From a checkpoint of a small mixture-of-experts model trained on Wikipedia: 291M tokens.
Below are experts of layer 5 (counted from 0) of a mixture-of-experts language model. Rows are named router (the router's row for the expert), down (a neuron's output weights, with its number) and show model dimensions 0-223. Each number is 500 + 40 x the weight over its row's rms, rounded and kept within 0 to 999. Numbers have three digits each.
Before each expert's rows: "comes before" lists some tokens at least twice as common just after its tokens as in all text. This comes from a sample of Wikipedia text that the model never trained on. Tokens count by the router's weight.

# expert 10
comes before: " of", ",", ".", " the", " to", " in"
router:522509466504492460504503529531526431503446430484412436550498565491533503491527463530542468515504425487431573580550524563445557500505475541563495525553564496506515546542535484547497555488490502499463506510441503522541507506473500498557512442533492590434434479537523506510396481479513462500503524491503498443502532511533521520391443534478536477582453518554468547490471524554508469487436484444497495476587501486546472485547554458539461556455486474483490444542528583496557457437522476532495543542515539461505445474484532506479504488487471485441513513516549444495531508547532465456529463490530446435558466535550546587514479489593483561522531541468466569440472494538527586496552
down0:554461451439472519504505515480534462475477471464495441493534495510465520504500504504537502519453462544491525500532517514450514469496495540512437507504461469521481505442542490537470464429622461509487507483485438550548528424477450498490573465486468553510449485523574478515492548467510462501532512480488501533479524543495508391415438497489504521525436519487463558493551502490467432521443536445505476462573550497446544465559563478492443540461470481518457494550515462498503507474473481558572551488408496550386443434566479559501502470542530524469533575476496441499472513420481391417500548538557454470498492523513571427536498470467534506511515484532513444536466421465448548539533
down1:520453493456425498417499487466402398539513529460462478550497506555569490449472530506446444557456478482486508554510500450505550430447461533533543452582547449505481496499516496463487539501415483537537520496520532500548475471463448518554493491508493495429486480536416563488426555549502454471465560557524489441495544450454458478472418534464478435499453499490520488565491485533457472502583544471505468469517504504455504538530532542450488564437507566542523526552482476535467524513501523525533481522480511515523478464466417531510410439509518451523478502469529421533527553547454529432513509480425534485503535522508461542531505423512567535434535527487475454443488459542429519524530
down2:474544454574534528526494567498543480507406466498447489504522501515524525508512502537494476525506494501472516417525511585513542532549487481480487515580551477472561474541451513535541508477455465537474521479509544574411510476516461506387542502506477473477469370530478369449477450536517592477505488510482524522472457539546536537556516489499550477517588532506423462554545497374530460549477512481521570570528566501479501496545511451503519515474516502484530549505499484503492505525521500559510474472461535527506490569505498481532488457510450497503555517603472485552511557506481523472482446484547529450482502508494464486514458526521508432498639535525445495568514529504504448527537
down3:484524519485496440510479500528439507487416483468529500465521540457489521410517538449485474504505467597511580505521513510527544491484493539482502487520406446433440531467569424477499504467548497502522519487477434543531504478624565535484552442547570577487423446455550485441485516533455513460525540491533520473459547502517517486516479499455526460524486554528505510420538570532518543461513496505418500447542497501540500465569521563456480549452467532513462494532571510480573487486482515552462509457465529479505438508478485480526527559524491523555518550450455466449563511489550475474478457457477507400542489463490514497554538469446504460580554519486443421456541466558483551448549

# expert 8
comes before: ":", " |", "\n", "==\n", "==\n\n", " ==\n"
router:461501466516434546559576489521454571517467471508488546559471516489462496469538462482471506433531460429487461533471507427540512583486461462497440541521439475485492454535537467492484511535440544501515481553561515454487541559459463522511523508465511521521505521534490525427523576453528513576525514521516496545434498481479493483554470525521500482494552502493502502471475453425447453491521492505438533520471410545477522429519562500455462562446464440516518510515503501509460419525537561565560508492508490537461493459429525505521524451537467509513422528496544551531495541487601555450614504576536517463510450508419495450526436537516503537567516515552502546530520424576472546555552
down0:511530466491440547453506506488493442481542496454497442406517549578524531487557477510537405481565477491555485523550532490530534526494505563535490418530516447607459499447542535502519546459553498525502542559525490516501580450546507556507507475533484487460491543551547532511515496402549502496471501518484493532506411598479498474521465551512478464489479489451520421481475384471549492505534485513514506539529495539447500516461490389505513494430583416524472539537482452473445493493454548517499455465458438498522529521499484477512512530446506519479539553508475528453484571581496494516501470460494518508456532497531452488507492416470534445532542483522618496440542435540492485459490
down1:411556495500462567484489492476497592473458452508569405573463458519441541391462462505548472448500544442484511528497432489521489497523505554424444441500572483569588507506562458525509453464518512508505482456522432476514529519492480483575490453435557470508523520492532441570505498492483522501531433498510484522509513524512521461486499479441509529462585512506513544499453536466484406517450533468485528493483472490532472514508545478461498554535507450494490535445508554464495508457477566481543478498499437563514553463470531527521553440484539518567472476462431471398491539489534428489497503425435580477533505545460497508526527546509465523483489468550514556600456465505475492438524
down2:570500551499468483514446497476491475471479564589515475489416489535491558509527493560501524478596506502494480520499548424513496574471471503549472451510549579523547502484586492542510450580438459470527478509452519557506419529539523477446552554516526514443442506489452477500555464493419476527557547558461499501479501504490472542604458539433541442467463550494476494501477529512493463468493548474503436541471488495532517525468475562481479456445427526503479469503525539515416503545437547491550515538521459470539511488482561539495512505465553472579538556444466489476521584517543537394496483496484522469540545516502535525451506393435453543517481516518466518544513490495470562500574
down3:479494530474519504490514480505524520541483432571467529564446512469477520484547525476518532510499488541438504459499466531526478510520490521534499452459459446539436487482492554492529456532514459538454395507491460480539499521497528548566533442497469508497518528467486511464495512417438536498465524606574459534465482460468479463431482489505473529419532460501563522524451514443470515558552540478434510494460431490463549503478516523509376508439523480610494494471565510456516477501517504520571463457500494534473473462426519478454481408583518536617500466474515537530471506479591543478541542446437538423392501479478405529526484522507530498451548484480482506508518471464478537465492

# expert 64
comes before: " |", ")", ";", "\n", " |\n", " ("
router:486464439516493489474476502484528442440415452477546519508504469511422495520439507460446459511485500533416507445555532519516493513445490485557530528579446541469418517501466488460458460445520489548480544515537517506497520549502558503523510513432461584481510477559430531428565573511504520536562527607535466521449549528532556457559507538431473489525523511432469494509505550547590468451441444551489473537472469436452515499553480509526529554490493513479480528550524531552455448567504538460536464508532487488437507543494512453482513492522497495479453490437574472525408521577452509515481499557460457454558540529412498446571475518440559485505446543463496519500521517505540500483530
down0:455512519551506435545505489461416478524557578500551457558541570474501495507482506520519471506446498490481456464461454493485461470445436512526483490436475445565427453492517492526519501547505478436409519436463520550512437505495485455505461456567498565452529516439443441461497562485487509580503510470543508425444485588460492548463483434483495526510478533503506489467531569521522554480437497535515540537529458499446571487490538497487536502518444475476554519486486566453507513486434605526450453473444483503557510496567500551487513463578506493491439549513389500507544460544499494598512583502459477518425529498489524468467487517491455493469556556556460458504513563498528496542508
down1:449516502430456488462514506449454390514430491513484501509470488538453537477532503535554535581547460488599488571484532535506457542472534538515524498485483549532504501529484459534541446481527528514511542478532493530465507562485531516532485551512510569414419511505524572473575554519505516513594581585466439566462548521552484412513509554458388466548496521456430484506486540539509481473507469489575435511471474513536469493501480473457472519515506491478507555447435512556442563522423460429506571524523497466491569528550480452460459439493478471559466481512461516506458534501521470537520512486578570429511510524491521548501461544528524467530478508497545535436511499482530542476511
down2:522554469539481559499510449505491647483440517524471501488494508516483492461462472464410450526515497464501424532510512407489492445502503521550520520510509503484522454467467499445496470465546492471468475489566519487460410483459491520528523523549515425566474516551451494440483513437463557482471586503511517448439568517524563480523477426439419501456477457570443491540449555533543460433551514474461495544509557574508490511535488517459565471429546471442453570503546471498529510500417512523520448577579562514496588534596567476475498502547464519474472542545516500474496558544535509510487499463500519524530467482476550432529463462486433519535500477470513499493480496541493523484490
down3:579513576525561541484499495472477563488559465518568524455542481503481471483505463524460455445492539453510470533454457594504469538522498531433515521431574504500537522521469543470526500522569492537518523491492523592490457509531467573473470564517553508511479580480510521495485459521533515431458508411525491552512479491499484502444517474524453589564500540490474492542494490475455502477591521448455472524538467548509512480490495538526547421511479489483516410409524495520533519532504547467498517502503546468536491549489439512544459436433537546511557504517456511489514483592528455483510519516463533555495422603483483530531532408457519551518578513449463469383479530553478497458455

# expert 86
comes before: " of", ",", ".", " in", " and", ".\n\n"
router:491476514480417469547459540480544449485507463524466481493507548525514524549525513517504467464541542438504591537482508430440554538507516542477463531544573491446544516529535503434532528474562559441525431545521481493500549514561479488454533541454556578463455429490496514512484476483551516557484538520552534562521498494483574482555499542429521486520536463510517476472497595569518476467576569484562497471557454507562483518453575453512435502474419461520488483525534446551517508536536542618513558428508484513440473506459514494479540453485437540503487550528525509451506536474526569467515434480537466509457476556521554477501506459473566547551502476520497566476446425513529522515547
down0:440518501532515430495538501525569498461527564567422537496454540521527509528476470503536476539542538406457496450547461555461467471508456454486453528561516515495498478520450524496508574534490509564488548440507460528496459492457505480495438531545489494476457478548557505600520484472498496519457501527473532475497514411510557442490494482538537530530530472464422511494500452436476580493542498516527500471441481492516512525435521444486513496466533500484533444467511513462537522482482484623478582478490554468494446564495484564548561490412549568510417504509433548445493518561448571508451476459431459539527454495575470456548457551541503438448495526474487526513500528448516414509449
down1:449470394463453517505476548483532477552498471553508490515476530609523506590498476500461522421516557496513545583506462436509515501541502541512460565456497541482534501551487479478475515546515533471508510530417545483520459498531426458515537533513579487457531472520452541499489446487516555539509448540467458587459533508517482517493512446464473449452484520488583473518503461515512485510501573504493440501562483513514521550487552516556498526530495459506457459552505515598540594481490504537555524562572440433522428451477534491520525538542512434554467487493494533549487536501541543495569484411511525544516543494537505460433512510470543536474522513438433534501470560429549568566448
down2:487441579408544487443474470497542472564503499458521512463510462500432509488495478533555517457432498509517501540527496530513452485539476449551493513478471527520533492522495551469467452526562486442520456557456529456532532473481465497499568530485540448461485446450462537547529479491504476508612428440452499474510492549504453527559529473491474562471489559495545526486521545466520520479530532418520553477541498518449525579399520477457479516526466523442528477507485494456483536519485481419508451491485488472513415458593521486422527511476548492501555489480500516467516575391530532464418426512584512533554481499491503415498489532463455467446466471504601507431517528537540424480535
down3:451448511437438436488494443450458470574513534492489535549526462494445477562492498488512442464557489473483522489546546426471498575469539554451484491397543487508521501479545444437619498438430467456559504562519463481490602496550528561489504520451509513582517521463492535546481539510519500530513513504494474498448470476471560511552508508492426471457540492415536477508548489526501486520421471501511498510555479450481506482408468509494456495444450497499433554530487505512502504479477508485462522493477571514418526443463478523552560481509500412496559531561503485479557475515464494504477545575522574518458494540472497487564510527607532502538479484503540552467488466494536552515596

# expert 15
comes before: ",", "\n", ".", ".\n\n", "–", " City"
router:482533475499434510547472524487525470555436484497560520451473456546418438408409507505521475492494538511579493539484513505549465504541535536530433513481506455475456525540479488511534454523510493520522565440532511507501409585480540485504514518467559461446485512407497535526539439511449556547516524463496471554519513434453505538463524504454418583487533517434462470505458592481524463530530494481509545444510425428515502576534515523502512508548446445487473575521494551561450502503504471435562544531543477471547612514503522448396501514518488532486453517470440531546470514518494496555539534481557471477477501502423571499468466525500507508490437535545567480506491515504475545533479
down0:504510482571427418554510536529413457526499378463523501556553470504538562474504488466445524521467491464462502442468488542469499509579444558467531549472473496457519498433510495464470489584420526542560533499511440484486518554472505485471463449433539431522423492535560438592524449511458527568546487472456552485520512551456482503498532542498574478473494583488515462542528534518476492547582473531554438548430487505510442492400526531571471523503513487483479546451603524500455436481525520486528476489469549497498473506555425493508461514515457497483501516506481500470501478410520539464517526506547489469464506582503504562554488475481492495460450518504501492463485570497490501498453
down1:486455459502521509449539488512515552472527403520514537486537558487548595525492487485559575486483524506547513500474507465507501527489556522588544487446576482464444549441580522510518508513510520449511502473504474483516528545444461498459480511511590501523510528542469446456411465488426548535501510534483502560543539478434525506457515479388505490406506458477465462491542482473527552470514461562436479510455508497539489516579443494525501560545480540515532541519430578431459510501451460490517555527478441518437547498517521499614568536439490468507486492498464497474502416518517459497488550468514441470536423492504530554493439479457468552501485592508550554473477560457485520528534
down2:486445469490464517472483586400518476442578436513477397521498468478515477461501465536531517466501482570493515476501448542527553525503478544541492491505439469490473504461520501521583452563443417472510434511427383523526522523480480451562575445523450457508558454475551487485528537506464467479476495473488510549489442491521540468454476465558483496521545490540475492428482448477509534490503511504534503508559456524473574479538447499513511486556433489491443425497486542503460504556507522521507457517496469487490483433492507552523518517479484543504517425513536495498473518484533432486572501612476537537536483571471526472545616500448469476492451538550450425502592511469424537533492
down3:425527571505504503484475490479509445453462443479522507498459520445504490532577514472466477526553524550512548465480556460439470502468456422519477438548532557497524484448488523447478488515464529527487500487471456609461452449484491440514527564520530506518510523557416493507463515446539544440478439496419465514481464505528505545490494536497469479494480516484429445530490574470464466430500489537525522455516528495566444470451455445512468554587475550462611462487497479486537441488526553507448529564409529519451481503489511595535499433549467469478541523532551535425464487494510554466445427491463486506467486480532543508482510516363481510555556489543477512470546521519476479480445

# expert 83
comes before: " ", "0", "2", "1", "5", "4"
router:481436471520544524413516525464606457466489454546441452557515498464446508469535531457519470546518459458437552507565534477573455529518576500486476542524482424426490541526507462511467498535456467491469420514484534508482537536463503516439512454559522466509470470394546511475525601488539521456486544459475429507469532474543531530513499525496464485541514503501480440495549539433524474460537454484505467534498480586474515506508448473533548528469464486455528515515521505558535491453401464551379456511569497437466510460479505497526571461525470446437507563457527557480431530451543495512530565459542518494511507514474494508461474461460525443570577551521492469492479533480552522476518
down0:569571551516544559473485502475554494490510542509557526537469472476455533470540539515506496511476468447546512535432524480520495542505514497446501502490478486506540522515513537507463510502483531534491558443583490536503436564535471465484451531535541482505513517465498472449528430527471453539579532467503481495514507476532529541586416541524495499523498502471501550487461500504519552542489511480532442492475469529508534560538418565509516485647550476504448449547561499492511503545473491477454525462560488546503465562505569532342558415558433543538443405513492508570485467473506477528493451508459495558460484443499527505530526458534469485541406486516510439526501559471556544562472
down1:473430517549556548552464484430445492481499524474517459488513547461412511500469521485439555493504536562393529488508511476454448486485465515432524431489421483505499484490495490495521535553477512459504489496488555546504575529491503581459458498500534446594484512515511490572510480473590535456498475503507510587496494504509511462549498542505518493481513459507535462519511543457454461485525543523504481453496446521627495528479480504456452507492482459586528525516507512548501520471646580443442447560463498520485446514503439497537453525485499435485514559475515464521467489412552489512512418450511540509408505513492441503472541537486479521577541566425456518512516480489455559532477
down2:568530418556477505464510385466469450528449461524524452500517491444508542499533500518498467502553493485483475464530467430469561444536491409555524458522521507467474421463496508455476489452456477475472509541502482466489473456480448496438495559535500512494505438470590508458474645519539488491469496527435520441448484564468518566472464474492469426515467552594440509495490525528574450506489537569485487541449492528499469437463480535572497465470490603453555471418488461538501455532579532571521510482489517499480494511423488527511479489540457518474519509413505530480487444544487483524477471490493481515547554558538513546511458578484428478504534494503456456498484538564513533495506
down3:562604469402551483498513474541488542471463536514501511510503418525511549565543491409465435504485498491514504497473376525494504515520526549510524527556542503475504472497488488473516477518523581518526462459473487497468511503538517501512528514527511515499459451501531499598466401547468584525525435496504544493446511480495494537511482463515575505613549534526485490468529500542474489480472537501495458449426461519532506440399571397457487467514492492504520471467500479449484550533527543474527488589492440542454478490453492532456497539406530534518475501525455463578479512454473528490474431497534447567523523436424465538504424518574437491513526459493499519477483480497435490515559

# expert 75
comes before: " of", ",", " in", ".", " and", " for"
router:524428452506482466529443504495526496494489584483466459527463471570470486550548533514517462577559535438524546571565511434509528508494446552455497560437530519516537488546550500475441499494519520457528453535574491506500539550509492564444508629429562573464437440487540532588444461515480498563490541481558518554514531499456492482563545530517497447522473485548529455500509537553508489469543538463568459479506486529546451464454524483519541509457472486536445507523542446494482550456441469477490506459536570514424509438477525500439488449515476472458491501553512566401493499579506529502522523454482482472489474533470523533486457496580596514521516464490478523440469454500566498498527
down0:513528466510517441442458554421449515433528462505449498577498502547471526457527444501470512450521444460521532513530460498496483493460491532488523518495513514434480488478515541504571529517475466536521484548631537546509535558525507503588442564514521469568526499493525528588485482471526426490551507460478406465465505535505532529494487515444515507519476507516422489429509545538438460517424527478483467555536468523552502510572460450514504549511477456510505464559430410561499566508529411504474512471558482455443527488474538458539571482514513471511502369495470491496488481447498478442518551521477489512528541477492475517492481516552539483444439479465437443487462455496545615489466
down1:518504496381420499503447528509523486487471511521467492469484491530552455517592462454534490516521521501536483567415475427493474431467495423482462425470488465486498509503513508568460495496500538472424500509532500504555484470477496529512461531527504453452465491502506523447467505439516550545476510500505506548484471493495482460565446499484444537508501500494535498531558481542536604450557558519520393500550480564483547503521530510564515530515449481517456530502557480545567531533466531459596542511502548446457541451495457489570517512536459477553407493495570507448443512451551486467480465436450487463429516473545529513482473430470529504472514387478439523471552450487590537551515
down2:551543405546495506515469425494488428537487460483452437475511479472575505482494543460504478493552548512558427459535493504529511522505483499493449486541537520477484537500512590509478470549497450479523527469620500490511464519456547457466466452532608573399482466575442509491526525496529469495456557546556599456461425534538544525472465500416491497502469500510466541486459521546537460498534497562591512480522470495544534411512494521491497488528461428529486512527562445451448509467488493576453535557442480453497499487515502544517495438465548525483546559488480498521493472559540506477590479492473594466514496521498577481471526513527537540515440505514506468451489451505554541511548
down3:522529536513459480505569526566495542501516538481496471532544479478482599536534507562433370554571428474508556554433523490473513576496501553526450497527448531521536478501494555568539530525459507468487498535495515424530575528470509545544548537483405481531489459474520510492460535529491505500503506449481495506545496461468447533468490481515535465540435498495587470535432451459473470479549495502520524505535483473462535522498525500531518573513559508534507554511480543591528581465453425584537464504518474476455469473462537529442586454428534485466568479565515515473513544499537552525484454511501523476519479462500447497454452507473470554447536473451455505443544423464493440562452

# expert 77
comes before: " |", " |\n", ";", "\n", " (", ")"
router:501405433463475518462526519485547471459514455437575463417445498514470481567530574469516464414499500507483476473465537434531593466454534523504480527543539480509523512510550449521464513486620492399452480486495516418449540527511466515513520483585552494465489472466519489458509540509575496494543514502487481577547496487460532482521480538560462417469435522455517520467507553499499429431553486529439532575561471456480554558538521463514457539500444470521525507528534535557489467531505499496495426520569470511450490478454440477467502495533529566448447479510545514510451535526545473488589493414522525521517502479441454457546516473456506537486474513507489506487564549516569466520521
down0:486536539465535548498498435524484533489487443540456483506525472552524510489611567502502475484456490544459457524534545433577523517461468510537432478469570490496479476496583487517541518433444491503502523489539467481469545492524522476390524432478472517501528541490482548463434543474482523552497511555480519519469448471448473434504493491461416407489532539443478455464512460521479452459482479498472447478519462582443514508479479516468581467408486513498426491562560471567538463455497474456521510480471486536526448520420473476469572491507524451508470563456468521579473548549485505467497498471473557559456488466538495451455436566528466496588478543509394501476485490520505514480577
down1:498596504463504493556503485499425511420470494532532511536501462529502533469514470564486478510476576486473553527473584444470555548494483584502556515437435535485509534521521469518445471485501533466508604512505480509508531501462476460531549571542538502452488488490604459473529528517478478589487533484544469501458457464472419459535491510485603561476520534504526582465439525543467513512519535523438524585478474493467565577452531493505500455498546537541569488461503485501568499478525484499529533526529531567450508506491440533458509413536547476497496499550531574413501525525463540515566532502527439440449506481502520531490597498564444491476546508518478507514594517472450514521532
down2:440523502441395536509513516526498490563467471484503436452470525487417478535558574555491519474528511534401517496490573579507503495507482543476544506539496574527513503528505466487477522480541530438418429497496488503459447556495492493515466486508518449416463380464490485553495454475538521469515588454482549569514480546545459488554515458510402477555536498434520481495531548482457439516486534539449493454501541460486560512486483484428576534505480473476491449510541520501483439541585501459581502509551524470485480473530491551484551435500519501516446475527478575570434532547471554519555495531465448498564452486533507443482563465504543529528493458545469506494524513489503572516470
down3:524514524515455554508488525464494497505536420544425543497528503529507559548530501540490484527474510478549529488441511437468500500594504480485510541540518509547404510563459542498532520489513522541476514497480475425482515499441485471547492440524458469504485518521530534498459465519483559470471512524481514414504509517487529562481510481512461551475455517507493453509507474517450466506529529500476537473512491375439429475467353485508563480537511535486483468407519536447555526514507480533464432560537512536618463519445545504478464548426446510502463579482455484550433494476401509445566532428462472508416512530428459504480510488560525471489516454475511596471520456532466526480532

# expert 20
comes before: " of", ",", ".", " in", " was", " and"
router:474428484542457417553502512476535459584466540526471515481489465530483520500447495511570448530555534499523546552531521535518537530519515482518456491519576478538453543536538505520486568512512508475519496535581478431533506543552451541432510551472548553466378434552591521572406433435495544583432532475491455479510523473489506505455471540512467474544489503530534509528495527574528475484567517440571545523505458499591504585531525559514481519494482508472481465529560472486484455545486515569501529473503508453492489445503512551444519492502400501480477537442498537464513536505521529442470471456490446493474457535511564492516499482513512561564475549494472529449410508561516539513526
down0:477521494469388551486570435493477386504513567547527463520500509478513559423516487455476481508503472476498548528500565480473518554486530502557444453502422524491513570592544535484508506483475498519543500518494531444528507484524496575537516567490549527455457527478536589498480562510432495498522550520536535525484545510435533465530491509503499483544477538500483489508450546513518493492555480595518546537533427475516502546555516507518555559471531534479430487583534430527454474475436548596550514522443517469464492443560514532482426426565534500530517523459492480442498557506489527476460514489503491427499507477522555446467522447468609478527529514448529530468475451499496601506497
down1:490445533481526403429507505463495494476584518479537509487496437572488546533502445461474481508473516508530501490499494474515567539489464483444512516496536512529546506542448474505451494521516469474493437435494449493552425585474528378465461488559522522476526511531543488536504575552544467583540486460442517432509473511488489528440505476504466479527534436457465558537558551538477539514521516445422505491529480462503484495547451505518425511538524515496515550520501487562499544580476531486522503532521502600557472571482527533501503437470526585591456467488543512483425421507595515522505445512412456528540552500484565457550384489512451485488493461473516478497494517499497460503470
down2:466542491520513483593496481515482471575446498504505568479448477497443455502488558511484471533593568470536584534525510489543564547505511512519484554433497494490498461519493498500543544485497576500545490570490509563555480611499489511475535449484530533456473504514476525512523469486443581485500492528528452524581460495524487486483465516456429468496520468489518495541474490488441456526501525501515527523510477457587464532447559499502485479531488477433505531627515549569581522485507500521497505407505478523567501501471558411420520545460508499518521544440523557532548518498545520483521473438541505496439508457511430501482542519529497471511476526420414537465442616426534538535528
down3:476516554607540552458450489434513470517500494437538533501495453458489479541527491513565425527547469579447514525517481468492534447482469511444477491537526581504447500521408417467502491412456435473495491453472526515508435474455465539535497521461544482493579494542535575451558512538578551508509427446516552520507500501510448485551569503549519465570479597494565504492492463413486466518432541512525505515535534495501458546466496519497555507470512499452561420508532464586499504480473564476486438555488417542467476516449513421499483474488535528497519551485452476437548528555501478475541493510445511482547483498555529525534504472542483511528485537528487475442477492456583479443518

# expert 46
comes before: " of", ",", " in", ".", " and", " for"
router:459460480520478495572497496560573456515504544563514512413539460572447531458518494515491479496524492498474571566549543432550544527548554540528469519498499480440502485521551496438496493495602546469495491544560454457530530514559446492408523536524526537512421443535556529549460520551468530527499523545522579509450494492502493493567498554582494475549527475554524538500493487499564464492509511496542481518498528526515435540434490496508514537498439518479418500498528464545472530567532552513425458501558530497468459509452494495513526472461505453497481538476551440470473520488414492468446432490507479476462426499516455396546520519466572473558509566443415496448432518478567502494535
down0:444500469505532441441502473591482480541509568469538499546562511472503530472527490511503549487575479488467541498518484582505504486429500569508482393468438484468464555572588536454487498461427489541514508468534526500565510530496492474469558450478549508486549540471549519534487553561555481436503521540508506537555563474465491477512455519510481569607510478459461533507375437577497512543535495460470512424544507500553497459526548568581449530494501462515476474471492529465455500473461510493495463496453516533524478457453519464479552515489498511563474490528493477479585525504550444428400513542473519493471486537513559464513475556564538449559506459513463534499528473535491562537465
down1:391522537591507504518499623486504562562499505524488528534466497497464491469542546487519518502492508525532498570507489583595500525559503537452486442593519480495522517497594498506514483559445514515482508416528473540410551516583505528519534453587496400437522494474477520506525484495519529466484467531473481544440487355525529465558547425567484557534543526504462458533506550498437541548503483493566493510495457473498501520506500467530509482500536520534480597532504561499476489511547476496452439459532502541495523492423484526490489465531451454512493518471507556544496512493509497556514472532574517479491482568450538470552530557471417481484481491439486497548521564515489475492507
down2:514524470484519520443488532467541430558460491531520491475447525503444539423505500475473467497425510458555505463530584466476511432405554491506446527471473505503478577488536507495510474515509498487487486495511520477564485467446552463485464524558514515528508484489510464449501491478452482466535458510552471574466435615558473522456434572408482461420455499521510568501513500567561474494457465524513467485512437524485575457541527518518488495562559510409562464508522567509488444525460479592539530424493559498468525521532515541532573447565593491483513552501510490545437508542513524472469510509523474463558488514497553445517500479499545529486541394462446444550472493518483493479445
down3:397534484513543475498502428538452462487509511473514495539465466493498516510516557488457521519514530547576546504492523553452542474495492444479499533466557458515477540503485526529496515488505497403505452481585465399450405518461455491484522520441450561487444553493521527503500501447433499457463499501476461483478532616479537571495458615467455518531518464498451517492538502503536490477523508460473503450473536511505487494460477513520626422495456483455588544492482474461491457578549557476528546569443519449519496533481489463512506511455558513430518446455545519488467427534542540496516438513418519498501505489482514465580460473494510516460559494506464422483513505515429525562571

# expert 33
comes before: "-", "|", "\n", "=", "   ", "|---|---|---|---|\n"
router:495526469489477491475551542489480478502513476554449481472442556448449400533501518471483475474529480463557432469429504491474434529435509483547441534465437521455426468527519445494551429487472468524460505527549514477500529514484466537592525450553521469513548514514428534414540517397450535467485513490521417533453551450451459491504451523440471478518436534550517486472461569540527480572533517506439454504493448533516498491565591508495458457524491471495441538447515518531539436563451519517472498559434460510495492443446544479507511502468441466568466520472542553494501534483549539450513435503559472486530515535486498442570476481475510527482473554455512528590482454472530558564510
down0:467494432493418505499350553505473539555490513523522542531489498520493517501417608534482544507523557487549484568479489498484557460493457438480512484551545588470499539492460485467582517477469536498495518449436482465488459472472449474555518484505509582556555550559524542486499504443517519511469488554517492544522532536526461520506481454566452485526440472527525416448515489423592519433465516586496543540533535545490385548490527447405517491527552479485476415491513526447535524503519486488495468507464526516569569486537517520495446530498509512445456533537533511493546425442518525470507476473518488481538451500471429460473498548512461485483527500553432451481502480524516531493485
down1:491524488516486511556586482515478547501495471442461524490496496513529525493461475538517542499537527486551427484452546554476547509495518530572428533541532511523537460467513387541486556513511456491520458500539446543497517472495481522522572420571473458487460496526429530415476464582490558490498572436574493577531448443485565463453466577475525521512536527485515504579512503518518484523570471533498456530476509517433520508520440492540483567445521529534477545529588491510574459511534494538462457536483484494491473408471500487558498462446526478503487508496592512427488469529541470497468486500612520509490473556449516465465523545511440417513490442454444472420443501529524537531510
down2:484427553460527495499486543512476565445512500515512496499575452534532536514506483489495460480506529525505543465542543537457511585472492500522476451559539470551476526507463511502532451527487501420494489539406493453527567507456476477611466551418464467478494455474534544492528544410503481502439567515504535609524503571580454493474483481486592505506538433514489546537527488554469563482529471564485481509509504479494513531542454481489554482492450532443518507508472488462467465545453479502527439499473546446504457479574526498423548483515464500521423458468522519414532498561481494379534487382460507478596547490486520480504502512438522488507436560509496494470519498507551544462537
down3:471484563591496455508501499529567544509531489415473510474544449521498482459492533512529505479494554477429516512538577420576482470554415508488619559468570536560504533438481522463431525522502532449443499514436484548481497512485466436460447468510550500493519486492483461497503588527542513555530528527504494485536480477518518494543463503593536467485544535530475461433468495449499450491478478485519544485415520450508506532441480493469438483552482500466523510507483486504445469577476539506449585571484530442412488533509556461513518456510485496484557500507488513558508544574473557478584547503613498514549439510489430511572494500472534461532426513473482505444491518520531447497513

# expert 25
comes before: ":", "==\n", "\n", " of", " ==\n", "==\n\n"
router:403558529546449463507555475506488506510437524497436465491506503403472539512535567473446451441528476418557494511544533443524513567426526516476469486498500534522482510485486491465501471575476512469497479503559481558486488523548493521535548494500553542535526494494497492536412525470480529481556475524474483476454497478559468447497441536545508534538506595506470476521458471448549433490458474494472471431464487450438535508535618505510508498499433468512519515546523538558520438479559500512535591516522528488450488507526518523533553468461501462556469508459547480449506557498569555536484506546587519478410459513451468550570448552431474551565451526506500602468529521482475531551477
down0:512516499442553495509471486490558519484498441586492543497503443531542518505505489489538477482524532524453512505511417489499476562428478498423387500479478448565530522556532456504465379451491493542520528500442468492475426597459462511474460526535505408491487485463549560497515451465521469524465456532536478436480563413490537482519500468419441520483486440452494540528546570491494475499568546520494443559469457467495535580475531497495470454456508491543464533558508548490489385486463501553473476483499514532512456424539487459490454490469497436458482493452514487531435517521496495435498500414470490484527513463549509456512522453479524512503543499516519498485461402469566482500396
down1:505469511522435546514516550535480519497511525534455497591460473464471529442464494468458498504546528495534487476484481439533581518486514463481534548424506461440555478471518516449531538558553557503427470497533499491539552540464465498481523494561463551494529494523520494481437459519447515482468521513503522554450497404447478518527486496521487514488481540521506547507505451533553547466391539491438486471549492467487545468473597464551488515477463461527516443484577525489517502501479455495509430502453553530488542497599525466554499418410487465505493479454516428506483492550452469428495475539528522446449510473456487432518601597502461553471503487453576554482441414489581482537550
down2:435444545556540476495487507447590401487530523453528467470525417483504446532530507542499494421468573491526469414486536490569541516496485519491511504533486468486579535526507428433473487551579428446467528503464487459506454412492512473516482543513489510498532453497564478459517480448492530556538535533560473457434483494530526479456459493447495479515482497510523484496438485417564455458466501528542492519445493533484414575533518504545564535389480531522503444477489515494544471568457562545475491547499439532498471485482446597448466484536509567467472484470521478494482492527501500544559440548581548536455423561499465472543513509508547517486494497528500535533471536490487444552540
down3:517511522506504468492448459471511584513504492527474503463502525550504497579524520449496523461470569530490518490463493581508417575508455545481477523522445524482517491521500489550503536491433470472485507547520464521413547519587498531457545520465497505535496485474405550516461550512506529536491496544495487541483515388537477377529495432543559478539493493480440496452485427466468490499452552459495477481521599522491527468503586492483458481449429524517528483523509447504558514472552411588519518432515462547455485513480519549462600438522508473510492548528545510471506447490521539439575482545578459435495462514514438512501445561518549485561499489528431541515505468516474480573469